Weights of a small mixture-of-experts language model, trained from scratch on English Wikipedia: a shared expert of 64 neurons.
Below are experts of layer 8 (counted from 0) of a mixture-of-experts language model. Rows are named router (the router's row for the expert), up (a neuron's input weights, with its number) and show model dimensions 48-95. Each number is 200 + 20 x the weight over its row's rms, rounded and kept within 0 to 999.
After each expert's rows: "comes after" lists some tokens at least twice as common just before its tokens as in all text. This comes from a sample of Wikipedia text that the model never trained on. Tokens count by the router's weight.

# expert 135
router,229,189,215,172,186,221,208,210,228,176,183,191,217,254,204,182,198,214,221,200,193,214,182,198,209,178,191,182,194,202,227,211,213,203,169,235,190,159,224,212,186,197,232,210,189,228,198,214
up0,228,180,219,211,171,191,205,206,215,188,219,197,236,244,203,206,189,187,192,169,195,183,178,217,213,175,188,217,211,216,222,189,202,180,239,201,193,146,218,218,195,185,233,191,179,244,217,199
up1,231,213,186,204,210,218,181,187,214,241,193,162,209,235,189,221,171,151,195,191,189,195,188,206,230,218,203,189,192,184,203,193,165,209,183,191,209,202,235,222,229,210,210,224,165,210,231,207
up2,243,172,183,209,185,210,202,183,177,206,202,181,212,202,197,205,237,194,237,190,199,201,211,221,189,204,182,186,218,192,246,191,212,214,213,193,183,193,215,214,217,186,258,221,236,224,193,219
up3,218,224,224,211,192,182,180,217,212,169,232,203,238,194,220,186,234,178,189,183,210,194,180,184,197,211,200,195,200,209,177,172,202,169,183,188,199,213,197,213,208,164,211,231,213,166,216,189
up4,219,180,226,203,179,231,201,214,200,209,211,217,207,237,215,230,191,215,177,175,197,224,187,208,223,238,221,202,206,202,214,158,215,202,204,205,229,212,205,201,172,243,232,199,210,190,166,178
up5,206,201,179,178,211,205,163,226,203,152,204,205,181,179,159,198,232,215,224,200,204,192,213,190,215,213,223,228,217,201,207,213,182,218,233,207,166,192,180,189,179,207,234,191,237,208,224,212
up6,220,223,239,186,185,184,181,200,195,227,211,175,198,221,209,190,164,190,215,188,224,209,187,200,216,207,224,166,203,216,184,192,195,233,204,178,209,233,218,237,228,196,203,185,194,212,199,193
up7,191,194,183,190,196,205,199,210,155,190,192,189,229,213,189,177,158,216,174,159,183,215,191,209,224,178,218,208,199,182,210,219,252,246,207,209,179,187,213,186,182,232,226,191,173,199,206,193
up8,213,211,170,166,189,201,215,202,235,177,171,237,179,218,216,171,186,242,249,176,192,226,205,166,167,148,189,183,203,215,203,228,187,158,188,203,189,211,205,170,182,197,224,207,181,199,170,203
up9,185,193,226,213,206,191,152,181,224,193,201,201,247,188,211,208,195,196,203,210,179,208,220,172,215,200,193,184,187,189,198,184,216,199,180,236,221,183,152,196,172,174,221,211,184,192,231,208
up10,182,223,216,207,186,208,175,221,175,208,224,194,213,218,220,190,192,200,193,206,183,197,237,203,188,218,175,215,189,162,191,167,163,193,202,201,217,174,214,204,182,198,182,228,173,220,225,208
up11,221,202,192,193,204,199,186,206,203,172,196,211,194,207,202,210,190,230,220,249,215,209,205,185,206,190,215,187,180,204,222,194,205,203,161,187,228,184,203,217,178,197,196,197,204,191,231,204
up12,233,237,226,200,203,211,154,189,211,200,185,191,204,232,170,234,199,202,184,208,215,196,224,219,196,216,155,192,202,205,195,217,214,199,225,221,189,226,209,177,212,228,215,212,170,223,192,229
up13,186,183,178,184,188,186,232,164,176,203,218,173,174,184,149,215,190,206,233,196,223,203,206,214,204,222,173,178,147,224,192,198,196,248,205,223,241,189,197,178,191,207,191,201,177,168,186,194
up14,204,209,199,190,211,212,192,200,206,201,157,205,157,262,207,222,209,185,183,191,208,234,159,189,184,217,175,207,181,196,194,203,188,206,203,207,208,166,227,195,155,230,196,257,199,224,152,195
up15,211,240,198,212,192,177,200,178,216,234,167,187,170,207,177,228,227,202,214,211,171,224,188,217,200,212,195,189,157,195,179,187,231,208,195,208,213,153,200,179,192,193,202,207,185,207,238,194
up16,205,206,195,179,186,204,220,236,201,188,188,207,170,218,195,155,199,178,195,206,209,184,194,193,207,186,174,191,231,180,214,190,180,202,236,183,201,161,194,227,185,162,239,211,231,232,207,189
up17,222,187,215,182,213,189,231,191,233,208,222,187,203,208,216,188,177,174,207,209,193,184,216,211,209,202,145,165,203,204,165,198,212,166,169,225,184,240,212,192,177,197,210,189,200,182,210,216
up18,228,206,195,210,215,198,213,213,207,192,185,241,224,214,186,180,198,165,194,185,193,247,207,190,206,173,213,181,216,207,216,190,201,209,218,199,190,197,176,201,200,197,223,197,218,185,213,161
up19,185,195,176,186,235,185,182,198,217,179,176,206,195,209,189,147,213,210,242,207,140,237,172,205,175,214,179,163,183,207,209,192,208,201,174,198,208,182,191,224,186,240,173,191,198,200,235,236
up20,167,207,199,138,166,208,199,213,206,156,157,194,175,208,169,186,161,239,193,205,243,194,186,187,193,222,189,186,189,263,139,204,198,207,190,202,210,243,220,205,173,224,209,171,194,237,163,190
up21,184,197,193,181,225,192,185,205,198,191,218,226,219,202,195,156,215,210,177,208,207,228,206,173,193,211,185,229,163,208,201,221,187,190,214,168,225,222,167,185,234,215,218,201,187,194,181,196
comes after: " in", " In", " ", "-", "f", " de"

# expert 90
router,196,177,195,161,165,212,211,190,199,194,207,222,229,202,222,199,203,228,208,216,190,169,190,211,216,179,159,200,228,215,193,201,212,214,182,225,175,184,205,198,198,184,211,233,204,192,175,215
up0,186,183,217,203,195,166,233,168,183,183,187,145,214,211,199,162,216,209,210,174,221,201,230,224,220,211,192,168,195,205,197,187,219,223,232,215,193,176,179,191,198,229,212,238,196,205,216,176
up1,197,208,213,214,214,189,176,221,187,172,216,214,183,207,231,190,205,215,185,196,211,208,186,188,169,208,180,209,196,220,220,188,208,181,202,216,173,207,190,211,229,183,216,211,221,229,218,199
up2,203,190,237,182,191,175,224,190,202,220,180,231,166,234,222,221,200,187,207,184,180,198,225,176,214,236,186,183,171,204,168,228,211,208,195,207,182,219,198,235,215,177,187,227,173,181,158,201
up3,223,210,174,177,211,204,183,194,226,206,226,198,239,175,239,212,228,193,193,215,166,207,169,202,241,236,199,196,206,191,197,224,190,157,220,206,196,188,200,193,173,199,161,195,208,202,221,195
up4,194,221,203,200,192,214,193,206,183,217,225,208,231,191,190,233,173,159,225,189,199,207,194,177,214,219,194,189,183,202,160,197,226,188,164,230,219,173,214,197,149,182,185,187,224,184,204,212
up5,170,175,174,195,214,179,206,231,208,211,224,231,195,230,208,189,201,210,182,184,200,213,202,218,181,191,166,170,243,193,187,192,216,202,184,197,222,184,176,193,216,205,218,214,180,207,211,184
up6,210,235,221,180,218,210,184,197,201,183,191,225,201,177,238,173,197,234,159,201,170,218,208,209,232,194,213,161,200,205,203,227,193,215,198,200,185,217,201,195,189,211,211,225,212,186,183,200
up7,187,164,205,176,219,172,214,171,221,234,223,209,209,201,198,180,227,187,192,204,193,223,188,242,191,225,196,225,191,175,190,181,193,181,192,198,204,178,201,185,190,214,189,198,195,166,208,229
up8,191,174,185,217,185,197,201,196,202,224,210,197,237,172,199,224,218,238,236,185,178,173,191,187,185,181,230,190,170,227,174,187,147,164,180,208,200,198,168,191,231,205,177,229,237,218,208,210
up9,201,181,166,183,193,225,191,194,205,197,196,199,211,214,180,190,191,192,201,195,166,186,235,221,197,194,197,200,176,211,192,209,204,219,240,192,172,207,200,196,167,218,212,218,228,193,220,190
up10,224,168,196,206,192,234,228,172,194,193,191,214,220,193,207,181,206,192,236,197,228,198,217,194,168,187,218,187,198,184,223,190,215,210,191,238,221,197,211,233,225,211,212,214,180,207,212,214
up11,202,175,208,204,186,216,203,200,224,216,192,185,183,223,189,188,184,186,205,209,225,200,187,206,223,163,239,216,202,188,173,186,174,218,204,187,172,183,246,226,188,236,218,182,160,210,188,188
up12,236,161,245,220,175,199,205,204,188,194,192,191,202,191,217,186,194,197,185,218,164,179,217,175,228,195,134,186,213,211,237,214,229,193,182,178,216,211,216,205,189,159,174,184,210,198,180,175
up13,175,194,183,199,224,199,193,207,182,162,211,228,217,192,180,175,175,196,163,207,201,169,220,187,184,210,200,199,170,231,206,212,221,178,177,218,200,211,169,179,157,197,182,213,185,198,197,240
up14,199,184,185,199,156,166,201,216,206,223,213,199,199,204,193,237,162,216,202,198,218,181,180,231,238,208,187,187,208,212,199,191,244,164,177,203,179,184,228,176,212,236,217,194,197,209,194,172
up15,185,188,205,190,166,198,197,212,186,216,189,211,209,209,189,216,214,171,191,170,233,202,217,239,207,203,218,163,178,186,214,218,192,227,198,176,214,220,230,210,208,208,199,215,218,221,192,231
up16,204,197,180,184,175,193,188,198,203,167,161,190,213,162,241,206,247,243,197,187,196,181,235,187,208,203,194,194,206,206,218,193,219,162,212,154,168,182,221,188,202,204,213,191,196,170,205,222
up17,184,192,206,182,225,228,181,192,173,222,202,195,222,219,205,202,201,201,193,215,201,199,206,223,212,254,169,197,207,219,197,213,139,191,194,184,170,202,201,187,221,173,171,161,215,176,178,183
up18,206,208,211,195,182,199,214,218,199,238,204,203,179,218,195,216,211,183,194,227,191,210,190,242,202,217,204,211,180,248,175,202,203,155,191,183,162,214,198,219,186,185,189,213,207,185,143,185
up19,201,217,197,209,169,217,227,176,207,169,194,217,221,242,205,193,214,209,196,208,203,195,208,180,189,168,190,192,238,217,209,172,221,224,195,228,209,246,188,207,195,193,206,201,218,212,191,167
up20,176,192,227,189,213,185,209,190,188,181,173,212,204,203,220,227,208,226,205,201,173,228,220,227,192,214,214,236,253,219,175,144,203,194,218,189,197,174,210,179,191,188,191,201,202,173,209,215
up21,205,205,169,202,189,219,219,201,184,240,180,205,188,163,201,213,223,205,185,194,181,192,218,188,184,183,189,233,228,214,210,201,188,232,192,201,195,176,191,194,185,206,199,203,195,217,207,212
comes after: " ", " E", " as", " con", " As", " S"

# expert 130
router,228,180,183,187,167,235,203,188,204,202,186,201,222,229,211,196,233,225,232,189,161,200,200,199,223,201,161,222,208,164,223,204,196,191,177,208,200,186,197,212,182,179,201,217,220,222,191,214
up0,210,165,205,214,181,195,162,209,215,223,195,187,197,196,158,196,213,192,162,212,185,172,215,205,171,206,217,205,174,170,196,228,199,198,224,196,201,222,200,198,161,199,183,182,200,212,212,253
up1,193,216,199,184,197,221,205,195,194,213,215,186,227,197,175,173,184,192,220,210,206,192,208,217,227,171,230,187,188,213,211,189,190,242,203,198,180,189,158,216,189,195,159,203,194,217,218,204
up2,256,174,165,196,215,159,187,172,188,194,174,201,196,176,223,195,205,220,179,250,176,176,188,214,232,207,187,176,197,212,212,191,229,213,199,186,191,210,213,191,172,186,205,187,219,191,183,233
up3,197,233,231,226,176,190,203,245,179,179,226,210,174,177,189,207,196,190,182,230,194,205,225,179,192,190,163,227,198,188,201,213,183,224,179,167,207,203,182,226,202,224,190,209,197,195,187,216
up4,203,186,218,210,211,191,186,194,185,208,159,231,174,215,189,180,169,250,210,196,207,204,167,219,195,190,206,198,195,193,207,198,189,211,182,178,220,220,154,184,151,222,219,211,181,205,229,197
up5,192,189,229,209,209,182,200,182,225,199,220,179,228,188,210,210,222,206,208,214,190,185,180,199,200,205,162,208,246,227,180,202,198,230,169,198,210,175,238,238,215,195,173,177,188,218,200,234
up6,189,207,177,216,176,195,206,246,214,197,185,221,183,226,209,201,210,209,228,171,169,205,198,199,201,183,198,222,232,176,202,179,179,178,195,207,190,239,216,207,215,236,186,188,174,191,175,190
up7,184,180,219,209,205,165,164,174,185,217,193,212,202,244,226,198,183,161,209,164,218,190,201,217,198,215,183,182,184,194,221,239,221,218,213,182,210,190,208,182,189,205,242,197,214,246,211,199
up8,217,181,204,215,206,215,212,209,193,221,204,216,205,172,193,213,200,227,223,203,234,205,187,181,197,198,141,223,231,209,203,201,205,157,195,219,215,191,228,179,188,201,215,184,196,199,186,197
up9,191,207,197,206,203,228,200,205,165,225,190,182,181,180,217,170,228,224,204,188,203,208,185,194,210,177,210,187,224,237,201,166,160,235,235,202,157,210,209,187,189,203,202,203,232,191,176,218
up10,198,222,228,167,225,184,224,200,209,219,186,201,174,214,209,199,241,194,215,196,186,169,192,221,203,203,197,170,189,213,154,186,221,179,221,204,226,217,188,202,172,176,175,201,242,191,185,220
up11,203,172,180,202,165,196,204,152,206,201,215,231,201,173,136,189,235,203,212,188,179,163,216,196,244,226,195,205,205,230,180,172,192,211,198,203,181,215,227,175,197,209,197,195,194,193,208,156
up12,175,257,210,220,169,197,230,172,186,159,209,183,204,205,210,197,189,169,219,219,193,203,190,170,174,199,184,192,206,174,207,197,178,230,185,219,228,177,201,204,187,169,201,184,225,159,233,199
up13,193,205,215,212,170,193,205,218,224,153,206,164,205,190,218,194,214,198,166,245,169,229,242,180,229,234,218,232,207,153,209,222,167,169,184,206,197,187,203,192,148,185,204,187,220,212,184,180
up14,215,182,213,195,197,214,235,223,216,207,183,228,200,190,269,206,174,205,182,197,193,219,199,219,182,191,204,188,179,218,221,190,223,195,210,206,267,233,214,219,191,201,190,192,167,201,203,196
up15,193,193,198,203,182,191,175,183,184,220,212,202,196,230,187,159,188,211,192,176,153,216,210,223,222,166,206,187,183,173,255,177,179,203,172,180,180,161,194,205,198,234,217,223,228,196,195,229
up16,212,212,189,209,227,217,180,230,219,205,205,189,223,208,197,208,206,199,194,176,160,217,224,172,188,218,194,181,217,223,198,177,219,226,208,197,179,198,202,214,228,215,238,201,181,181,196,201
up17,227,215,171,192,196,175,211,216,182,218,192,194,199,169,225,195,200,230,204,206,217,214,197,216,226,214,181,183,175,204,195,216,195,214,215,223,210,202,201,220,225,192,177,251,236,198,203,176
up18,194,206,221,201,193,218,200,190,192,234,183,228,192,214,190,192,222,228,247,187,186,169,224,214,188,210,212,175,208,170,184,187,223,193,167,175,166,188,201,184,228,193,221,215,194,167,198,196
up19,156,204,227,181,228,187,221,200,205,186,233,199,191,200,188,203,202,199,211,179,204,178,184,207,209,214,192,186,219,200,242,181,193,216,177,192,191,185,234,168,190,187,192,198,203,189,206,197
up20,227,194,217,219,240,173,173,183,212,192,211,214,217,224,202,215,229,182,225,217,188,208,231,162,206,184,189,212,184,185,236,212,179,202,185,172,197,190,210,180,205,217,206,207,195,190,193,224
up21,173,161,212,170,160,196,203,209,216,179,249,210,175,214,200,163,208,184,184,177,216,197,197,208,220,184,177,164,195,200,169,190,203,198,203,177,180,170,216,219,200,205,193,177,232,218,179,213
comes after: " was", " is", " also", " to", "ly", " he"

# expert 70
router,213,167,189,165,159,246,205,202,222,202,183,176,197,221,206,180,226,239,231,213,177,169,209,207,190,188,188,202,210,174,247,232,205,172,201,209,192,163,217,209,201,181,226,196,196,212,195,185
up0,167,194,225,176,202,225,182,182,203,205,190,230,197,189,209,213,181,254,241,226,193,181,192,199,207,197,210,193,170,204,201,220,183,170,172,211,195,204,231,231,203,202,192,192,208,154,179,201
up1,168,212,213,167,156,206,197,177,208,247,192,198,179,220,179,221,211,225,214,183,180,186,179,177,194,183,203,231,189,161,204,219,163,203,185,207,209,194,233,193,161,201,207,171,235,230,215,217
up2,180,216,218,203,199,178,212,205,180,221,212,227,181,230,218,210,226,223,213,206,230,161,199,214,215,189,218,216,215,185,203,195,221,183,196,160,210,208,208,246,185,184,188,158,192,152,203,189
up3,197,176,202,253,197,180,204,187,231,218,213,168,194,206,194,167,181,200,210,197,177,149,200,231,209,181,182,180,190,204,195,186,208,224,182,183,202,210,221,213,236,198,208,214,236,189,204,179
up4,195,202,185,161,200,234,182,201,191,185,189,215,172,206,232,196,212,215,223,227,175,214,194,194,181,192,166,179,182,199,207,217,181,243,207,194,171,199,233,177,183,180,210,189,181,210,211,194
up5,209,172,204,229,186,194,197,163,168,220,228,228,185,214,195,229,176,184,182,173,195,217,191,183,171,187,156,179,206,206,221,184,240,181,210,175,204,209,226,190,195,182,199,215,194,185,198,209
up6,164,244,223,216,196,200,204,214,227,214,200,249,192,195,188,173,205,208,174,198,213,197,211,196,210,180,178,210,204,198,191,140,190,174,181,206,192,207,202,205,221,217,220,184,220,217,190,212
up7,172,256,208,215,196,222,192,187,186,199,219,222,213,195,202,211,205,216,249,195,190,191,223,199,201,168,194,203,230,186,197,246,186,168,181,219,162,190,181,215,248,210,208,208,206,172,210,160
up8,184,221,181,187,222,218,223,188,194,182,155,233,173,183,195,197,263,188,215,223,202,207,205,196,201,187,170,207,212,204,225,207,201,179,200,190,193,232,167,214,216,217,206,196,229,219,220,199
up9,206,169,222,165,160,221,193,187,199,219,223,156,174,229,213,218,228,258,200,172,182,193,209,216,200,228,189,159,221,214,219,227,180,189,187,190,204,190,179,177,210,167,210,220,160,182,161,215
up10,224,183,178,206,199,233,196,231,204,188,202,188,199,210,233,177,201,184,182,206,179,220,192,201,191,198,202,188,221,226,214,204,202,238,199,168,229,213,200,222,210,201,196,182,207,226,173,183
up11,206,181,203,187,186,198,203,204,214,177,202,164,193,226,215,208,206,209,181,169,150,177,215,197,180,189,194,169,217,202,185,200,196,215,186,212,186,195,177,200,229,224,222,204,190,248,213,217
up12,223,215,214,195,152,209,188,204,194,212,175,205,222,203,221,206,228,221,195,184,203,221,198,181,173,170,164,205,217,176,209,181,215,189,186,196,192,186,211,229,189,213,250,201,219,214,197,197
up13,214,182,204,186,183,233,200,198,220,198,193,206,197,228,181,150,181,186,223,217,185,187,208,187,169,215,179,197,213,205,211,225,246,178,237,196,183,240,215,186,206,195,173,202,215,170,203,179
up14,207,231,198,227,190,195,223,222,186,234,184,196,212,192,194,211,210,205,219,254,165,169,202,187,225,223,195,218,192,189,221,201,194,199,231,188,213,216,157,228,180,179,209,185,190,185,210,148
up15,209,216,193,197,199,177,236,212,184,191,210,175,231,156,182,189,216,220,194,201,219,208,201,207,231,219,222,163,228,163,186,220,194,192,184,232,237,175,199,200,173,229,218,216,150,170,224,216
up16,239,206,185,205,176,203,206,190,218,235,201,204,201,229,182,189,211,227,232,187,211,198,201,208,223,222,222,223,186,217,192,197,181,195,183,213,191,214,228,197,177,164,215,210,189,177,162,168
up17,199,177,168,195,223,158,193,184,182,213,251,182,194,205,213,188,190,239,229,190,187,200,187,177,223,178,200,160,194,180,205,202,211,219,173,189,198,170,177,167,215,197,216,190,213,193,192,224
up18,207,208,154,171,180,215,223,230,199,192,190,191,169,171,201,218,229,180,221,208,220,200,188,208,206,211,191,203,172,170,239,252,175,200,209,218,202,162,202,181,191,258,212,207,199,202,216,201
up19,200,159,205,195,205,207,193,183,174,182,198,193,232,185,205,216,215,190,211,185,206,204,249,198,162,207,199,231,224,185,188,204,186,220,172,177,167,224,182,238,238,230,221,231,239,171,206,216
up20,248,183,201,178,193,248,239,216,231,200,174,210,216,169,206,230,214,212,195,248,182,202,217,213,211,241,187,201,186,215,231,198,172,204,226,188,238,194,200,184,177,186,191,165,196,175,215,189
up21,185,240,208,184,196,191,193,191,236,201,204,172,181,215,216,225,212,206,214,176,192,249,161,204,204,191,188,216,167,176,202,190,242,183,223,218,204,166,194,184,171,199,223,179,192,187,213,216
comes after: " ", "e", " E", "te", "le", " C"

# expert 126
router,246,180,193,174,181,233,247,203,226,183,182,179,227,216,193,198,193,226,216,187,165,188,204,215,217,203,171,170,216,186,218,211,211,185,157,209,186,190,208,229,172,188,175,215,233,202,162,213
up0,211,185,194,175,185,189,229,200,209,196,210,189,187,196,230,199,218,197,179,210,198,220,204,186,209,156,206,196,226,164,194,173,212,193,168,231,177,193,204,241,252,218,187,185,205,193,203,190
up1,206,209,197,210,207,215,173,168,212,220,181,200,230,211,206,195,211,206,244,174,203,227,179,209,211,188,151,187,213,179,204,201,220,188,177,181,193,177,206,173,168,164,187,163,216,185,196,177
up2,199,201,220,199,237,201,188,175,196,178,195,242,185,216,162,188,196,195,244,197,215,197,205,198,196,201,141,202,209,168,188,195,198,222,200,211,192,203,190,186,212,200,226,183,183,253,175,181
up3,217,199,222,165,218,227,222,215,219,212,186,205,222,203,178,179,189,187,181,209,216,203,210,215,220,180,170,198,173,179,190,175,171,196,209,188,201,193,211,188,227,181,219,218,225,223,196,182
up4,183,198,199,201,204,213,188,206,225,227,204,181,203,194,243,214,183,224,201,209,177,237,229,219,249,235,174,186,209,184,233,200,211,184,185,220,197,214,218,188,212,164,192,212,201,229,204,220
up5,190,192,241,169,179,162,199,192,243,178,218,217,202,225,177,209,194,234,216,200,160,186,208,226,214,207,175,156,232,167,182,175,208,186,187,162,203,192,205,195,165,189,185,175,197,204,174,179
up6,204,180,193,223,225,174,198,189,214,172,176,211,212,189,192,206,215,223,255,218,177,216,184,180,207,222,185,158,182,211,214,197,200,181,229,190,197,162,238,167,185,206,162,231,194,196,196,205
up7,208,182,193,197,206,195,197,202,240,191,230,182,187,215,194,201,223,245,200,194,182,193,221,228,197,187,183,213,193,198,210,206,200,196,239,238,178,197,196,180,202,199,231,172,201,228,178,185
up8,195,208,165,229,199,202,201,233,197,184,176,170,173,193,202,186,189,188,188,197,179,238,223,224,192,226,197,194,215,177,205,210,184,197,205,190,207,211,227,191,204,227,175,208,203,187,186,204
up9,200,210,189,211,214,177,211,201,198,186,197,218,201,233,156,208,197,219,202,161,206,184,197,196,190,213,236,211,179,195,233,186,241,205,193,186,190,217,201,203,157,220,185,227,209,193,201,194
up10,186,185,232,184,202,208,236,236,193,186,160,197,195,221,223,196,215,195,221,216,144,174,235,187,218,210,239,194,225,191,191,185,222,213,216,200,213,187,162,256,175,186,193,217,193,203,182,177
up11,197,190,228,202,232,188,209,146,215,230,152,204,221,202,165,182,224,197,209,198,221,171,177,222,171,207,182,223,177,226,198,223,214,206,175,202,206,202,196,198,198,185,179,195,237,181,198,238
up12,248,176,188,204,217,225,202,213,182,176,173,145,189,209,193,220,224,207,182,213,239,200,182,162,209,203,211,219,214,189,229,217,192,175,210,202,191,192,196,211,196,198,185,169,197,197,216,210
up13,235,184,177,221,166,205,208,217,198,213,198,221,200,200,213,208,181,187,197,172,208,173,206,204,189,166,199,220,176,207,196,195,214,192,186,180,202,187,201,218,198,194,160,239,231,180,174,202
up14,182,202,200,211,191,212,182,217,170,173,181,203,213,195,169,201,193,200,204,183,223,209,223,178,209,218,217,188,204,189,217,217,180,217,174,160,220,223,198,174,159,192,205,218,221,229,210,182
up15,214,176,184,205,156,184,218,199,222,199,191,211,197,176,209,203,185,184,195,222,197,200,210,188,224,220,195,193,174,181,216,185,179,185,181,171,234,201,219,176,217,161,182,221,156,183,195,211
up16,209,190,209,174,198,199,202,176,187,169,177,164,167,226,207,194,157,180,218,221,208,168,199,185,237,209,204,158,197,185,217,166,206,213,171,182,195,231,189,206,203,169,160,208,199,209,179,163
up17,232,216,202,211,180,194,244,178,197,191,204,177,241,175,205,194,160,226,187,217,215,205,201,229,203,174,215,207,237,192,188,175,233,192,179,233,203,196,170,170,190,213,167,212,205,192,226,196
up18,206,183,222,181,167,195,259,214,170,194,241,205,226,198,225,202,178,225,195,200,171,194,196,218,218,180,221,206,186,162,202,190,171,207,191,240,187,182,199,204,145,197,242,202,194,164,187,202
up19,183,201,251,197,206,203,213,214,174,167,201,187,195,228,174,203,188,237,211,179,203,178,188,181,197,194,195,166,211,210,213,230,210,195,188,221,193,207,220,228,229,190,212,199,198,214,205,174
up20,163,202,223,189,194,226,236,177,170,193,208,217,246,207,178,171,163,198,218,215,185,216,198,188,213,206,157,190,226,200,192,232,163,204,193,178,190,217,193,194,178,209,204,186,242,193,189,204
up21,217,192,220,211,188,215,188,206,182,179,188,198,183,223,202,203,173,213,206,222,192,176,240,196,195,211,169,219,181,190,211,197,203,190,212,165,179,193,216,192,162,203,192,211,191,217,181,201
comes after: " he", " He", " It", " and", " she", " She"

# expert 114
router,224,192,196,179,194,210,213,202,246,196,185,179,215,217,211,189,191,223,198,209,171,175,188,223,206,172,175,194,222,191,218,218,217,200,168,213,180,170,232,224,192,193,185,191,205,221,190,223
up0,214,184,185,220,200,187,201,213,194,197,171,199,197,169,211,216,185,195,157,201,169,168,190,191,190,202,205,192,203,219,199,216,169,189,197,212,196,206,204,216,212,216,187,226,196,227,184,188
up1,199,184,201,204,177,218,197,227,210,221,198,197,188,218,184,188,189,196,190,213,174,222,203,191,230,207,202,198,208,210,219,189,213,196,177,193,219,195,251,202,229,177,250,203,198,227,190,178
up2,191,197,182,183,179,221,208,242,188,227,222,209,193,164,224,192,201,234,200,192,217,201,181,199,235,191,217,190,203,187,190,225,207,209,235,191,166,195,218,234,194,179,190,177,190,237,194,195
up3,182,172,189,222,188,195,196,188,222,206,171,225,228,183,206,159,187,206,232,216,226,206,231,205,185,175,194,175,190,179,210,196,209,172,153,193,207,191,173,202,204,186,155,187,187,199,250,199
up4,212,232,188,197,206,222,235,229,204,198,179,148,190,219,181,184,188,222,180,169,198,194,247,203,226,224,171,198,165,214,239,198,217,193,186,197,211,184,202,171,210,193,166,193,213,178,179,219
up5,186,231,188,176,199,229,224,202,198,177,223,189,198,240,204,216,164,213,196,209,207,168,204,211,192,229,180,210,247,212,187,214,204,219,207,196,208,193,177,182,194,189,214,190,147,196,175,207
up6,174,193,206,187,184,175,179,196,230,231,214,199,169,208,179,198,230,211,209,184,193,185,240,217,172,189,211,182,225,176,197,210,195,218,196,181,219,178,209,201,220,198,178,221,206,221,178,196
up7,206,214,234,210,207,187,215,201,183,212,174,181,249,221,228,204,178,196,169,193,185,183,229,225,183,242,182,209,197,215,221,218,191,173,245,211,161,193,227,219,193,215,187,175,220,212,200,190
up8,192,166,202,157,186,207,209,169,234,187,188,217,188,229,174,200,187,192,239,212,188,173,170,204,191,209,181,200,201,189,183,173,221,191,184,190,207,193,184,194,193,166,207,173,199,193,228,170
up9,191,201,210,204,173,200,200,192,204,209,169,195,198,210,180,200,199,185,226,190,207,216,206,126,215,178,178,207,174,159,197,198,196,206,186,193,209,209,207,180,202,191,191,176,190,189,186,204
up10,192,196,240,180,217,208,222,196,214,162,203,206,193,222,209,180,220,159,196,243,245,205,233,175,194,238,202,205,223,223,195,187,219,192,186,197,181,193,193,193,186,220,200,200,196,230,154,208
up11,231,222,224,208,183,198,216,159,201,166,184,225,236,225,224,234,214,189,177,193,226,174,226,179,209,178,192,221,208,221,221,211,200,216,231,220,197,181,216,186,159,252,202,214,236,189,204,225
up12,225,214,222,232,206,238,188,200,181,208,219,199,189,208,218,197,177,194,186,214,204,226,205,211,196,208,175,171,171,217,193,230,204,198,218,172,183,166,203,171,168,211,191,223,190,166,198,190
up13,188,199,189,189,220,213,215,185,210,188,193,192,194,198,239,226,197,183,234,174,196,188,196,167,202,206,206,208,196,209,223,183,180,219,181,193,206,182,229,194,186,213,223,198,211,169,204,190
up14,221,175,204,210,217,192,180,193,214,175,196,218,238,181,200,200,197,206,242,234,192,229,227,208,206,208,215,213,224,160,235,195,161,194,197,174,198,180,207,205,183,211,244,176,203,206,175,183
up15,172,240,225,202,192,200,217,205,228,203,192,172,195,195,188,204,204,222,192,192,171,208,173,210,217,177,206,214,207,200,229,228,221,221,178,197,186,187,247,212,206,201,189,188,186,193,205,208
up16,241,215,213,192,185,207,214,234,232,206,185,233,210,225,185,184,227,203,185,185,190,211,185,204,212,194,192,198,189,230,170,231,189,203,205,197,208,165,194,258,235,220,170,213,163,212,203,164
up17,192,186,174,136,210,193,184,221,212,186,195,210,187,218,209,235,197,211,191,210,168,228,195,191,211,217,195,178,239,204,225,226,217,172,200,204,217,207,220,188,206,198,213,168,182,197,200,178
up18,191,218,216,217,184,233,170,204,220,166,188,236,226,223,204,188,206,236,186,221,197,187,184,207,211,175,201,179,228,196,189,192,181,180,161,212,226,195,188,214,191,223,161,220,191,203,183,217
up19,178,231,193,204,199,227,177,243,214,200,184,191,212,225,211,200,194,204,189,198,211,179,227,172,224,206,186,188,216,223,196,218,203,201,177,203,181,215,189,226,184,175,201,229,214,208,177,207
up20,208,233,176,203,165,183,170,218,207,216,204,197,196,189,207,203,197,231,196,183,169,215,209,199,216,191,191,218,209,215,248,169,208,199,181,225,198,197,235,214,205,199,232,171,191,182,187,175
up21,218,197,213,213,216,224,163,194,186,195,200,202,226,212,186,201,188,177,213,184,209,162,199,206,183,170,192,195,196,213,238,188,220,202,179,191,185,201,231,210,198,202,212,199,189,220,232,194
comes after: " F", " f", "F", "le", " E", " comp"